Weights of a small mixture-of-experts language model, trained from scratch on English Wikipedia: 14 layers, vocabulary 9995.
Below are experts of layer 10 (counted from 0) of a mixture-of-experts language model. Rows are named gate (a neuron's input weights, with its number), up (a neuron's input weights, with its number) and show model dimensions 0-127. Each number is 500 + 25 x the weight over its row's rms, rounded and kept within 0 to 999. Numbers have three digits each.
Before each expert's rows: "comes after" lists some tokens at least twice as common just before its tokens as in all text; "gets" lists some tokens that make up at least twice as much of what it gets as of all text. This comes from a sample of Wikipedia text that the model never trained on. Tokens count by the router's weight.

# expert 3
comes after: " the", " of", " in", " a", " for", " with"
gets: " the", " a", " The", "'s", " his", "The"
gate3:479474500502497514486522516484491491466521524537503516479510535505427512485513532451520522519487502554517521449444493511468515455518474459503485516500444525491476450521498500546520453513530520499520488488512509471529535466476496518513475497477531481471511484503540499479485512526536499497503511462508507491504529463499476487504512487512565477528503511520532513551474503495464488500509
up3:574516493506502491441491468471504502492481548530506496478470523470441483497504485531516511518520564474472500537506554504481499514478484502500490502486483494489494498516500506506487454483483517485469464511498507510470494519504511507501519532521497504507464501488527527446526446513566488512520515481497545463529482511515501489492506480477469493513507504451550542555517504490505497488461
gate4:465468481550455497495500484498509505462480512522497531490535452494524479462514486525480509458508523508508485497537442491557513494506514482513507503506517501447544488520469478529473501492535504517513460500529518470497476543501457499503500513507512444532506482518552505480493487503528490481511558483505521476505473501473519519511505501548489472530482512480514438496526552459512501486514
up4:509488487478472511533503497510514493487497541536517470463467482538476498510520533502473510558537504503491509519519519502493511501500487512474476518506474480536495569524496503457522506489467502486484472491494461509500505519540501467541513492436490456517491533504486470525448486510461470500553528520485443539538505490530441540478510494539493530502509488492514494502472464500512487479499
gate5:488471497522483464519525552498494522530482476484474485471464529518515505471482542521509518484480500469471485447466535493436496477484512497472505509556482503497510526527543513549463469469499484506533509486540481485473494470459511491528514468492499543477505462510494506481509491475507516479547490509496512484542524505504518520508491518457534508554518473507495575494518490489516515498480
up5:502520479489488522515531511501477511487441520527477481541529521501503523467504482483494522491483527466486487493484524567494504522490563514525489471484512502469487505550514489459509485481528492502556500484503443499498482464466457521523543523480484461538490474493507537520490470445479501534485484476473486537525519505487492505509487543506499495530525524511544481470512463479475538494482

# expert 2
comes after: "\n", " |", " ", ".", ")", "=="
gets: "\n", " |", "-", "|", ".", "s."
gate0:487535524467479478536490498479524466488522486500504507527474499508501483488487494540501528518515476552495506543518488519483515457477511459482495509516490516454505555493483538484509541475485446480534506472498487471470499508459495551476533563519554517509443520482491515469491497480481483537523483516468483503469499471490525470484488518495523520492477548551480512494511517505519522462485
up0:504495509511469495530517501459500490509490533476498458470488503486532468528533499556491465470515489515505503525522521498458523519496513465500518484492507537526483495474512520507523525518467474525507486554525526508538474510535503499468541523501476504478476495532528498456508528454443500493519468493527489471489474494505525486505487540472540527483524460506473492509503482525468531416464
gate1:575476481518478526554478508485486456518519494489477489546493519466502509506512495522506514515494495557529551508507480527503488481517514484470534483510546541529537509537475498510461543499464490511476500475486459495524487482487474485496518512440486518515493435481506494530510464465482496508532492511527493505541487507496530499511522534498472462507502465457500493503476479505512470457479
up1:472521497555510468468495502498495499490501494514521508473516463505406507475511442461521517519519514460481482488473495516495521512501488495473489565543469506471503513502486497496491507510461441497456491466514518467534500498488522518519546513485542499511493502551498510536498488479517480509517523499478538506498514466456528512524510500505522488551495482509474511482520491483496488548552
gate2:515463529497515484518528494515533451525495493479523478464501493525529484490479516509492503505519490502439465580524506518507515491499534472505508498474474501496503486504496498508511519509483479535513531494514468477477473496516554497476435496507524491473505487483485467519508509522515520477537478535552532469462529477515462485508516502483473530473502485514470490529503552454481522553445
up2:501475508498492449532497500488504500539516533480474458478511494483517489514491505477537502509502511519466499535524492512448505447469509508504526539520526505524473449493456505500484507500513490505484518517480523519540502507535542516476468488460507488475483497510487457536436510528526489484489511472503542494474501521496436497503537524460542516514475516497498503540522447465522535497550

# expert 1
comes after: " |", "|", " ", " 0", " 1", " 2"
gets: " |", " ", "|", " 0", ";", " 1"
gate3:492501530491546480466488526465491497500521536526492509501483520520520474499474540474517493517483541479531512552468514545544511536487507488519471501546472477516503478480479477466520531494510518502545484528516474484523462495507550491513495529452504517472467506457498507471501503505486429468511514462519456490519463534492486485467493483514508507551481503463504483535520471486510524471507
up3:507497529504521502513508497537524475523532504476496466498527505526480497468502497510478461517474469503449506466492481484481464502472468472503495556523497537524489436541522516506459482534460510453474489529487488491489490523511488449537463495499501489509502507509486493553511481515470485495516481498479490470504541498503470547484496505537529478562533556535485498520493470537513511531517
gate4:501490513522542498537552506501519516518527498493495468496465522467540518462490533461504476474486546482497484468555475479515483486501481510491486522504519502424455459520514452515498498554503481518498533494525511476522496512462507472489499512498522530461481516539504513463506526495493471462513512481465469501524504555514476512497487485537489468497550507525466502493511482522524528459493
up4:523468513527481526489487485503494456503445486484517503514521491488499485520482459521516491505506506497512524520491513527520517506504450493513488509516473495529481492512507472458535513529520513486508487476457521494483551472492473546506481488555487520473505484469502478531471448559494467506500561533514524505442521473499490520445537515494478502543550494491464487475532466515524504531478
gate5:450524505478490513490482503485489527523507497490526508494507471487508480495527502492497527517486532471481507498520525497520490459471490493468531489465490502442470498449497473512548555527453523488470531499514513514484465521498507528503465537500514509523464505482500497459487529504516506476533454527507475522483503476507500457556491486453551516506503482537551476527459561506512501517536
up5:531505459529480473463499476509517500511506469475488512525553486458501500524512543476531526514468508498506519510499571494498517475540516491483539473469497554463505473516541480493472481507501491523499521460497443481499547482473467469517545513476499518506480495510540517514502506476505472517440460531475494528491493508518516470530474534484516534471473503521510508476450499521487502509507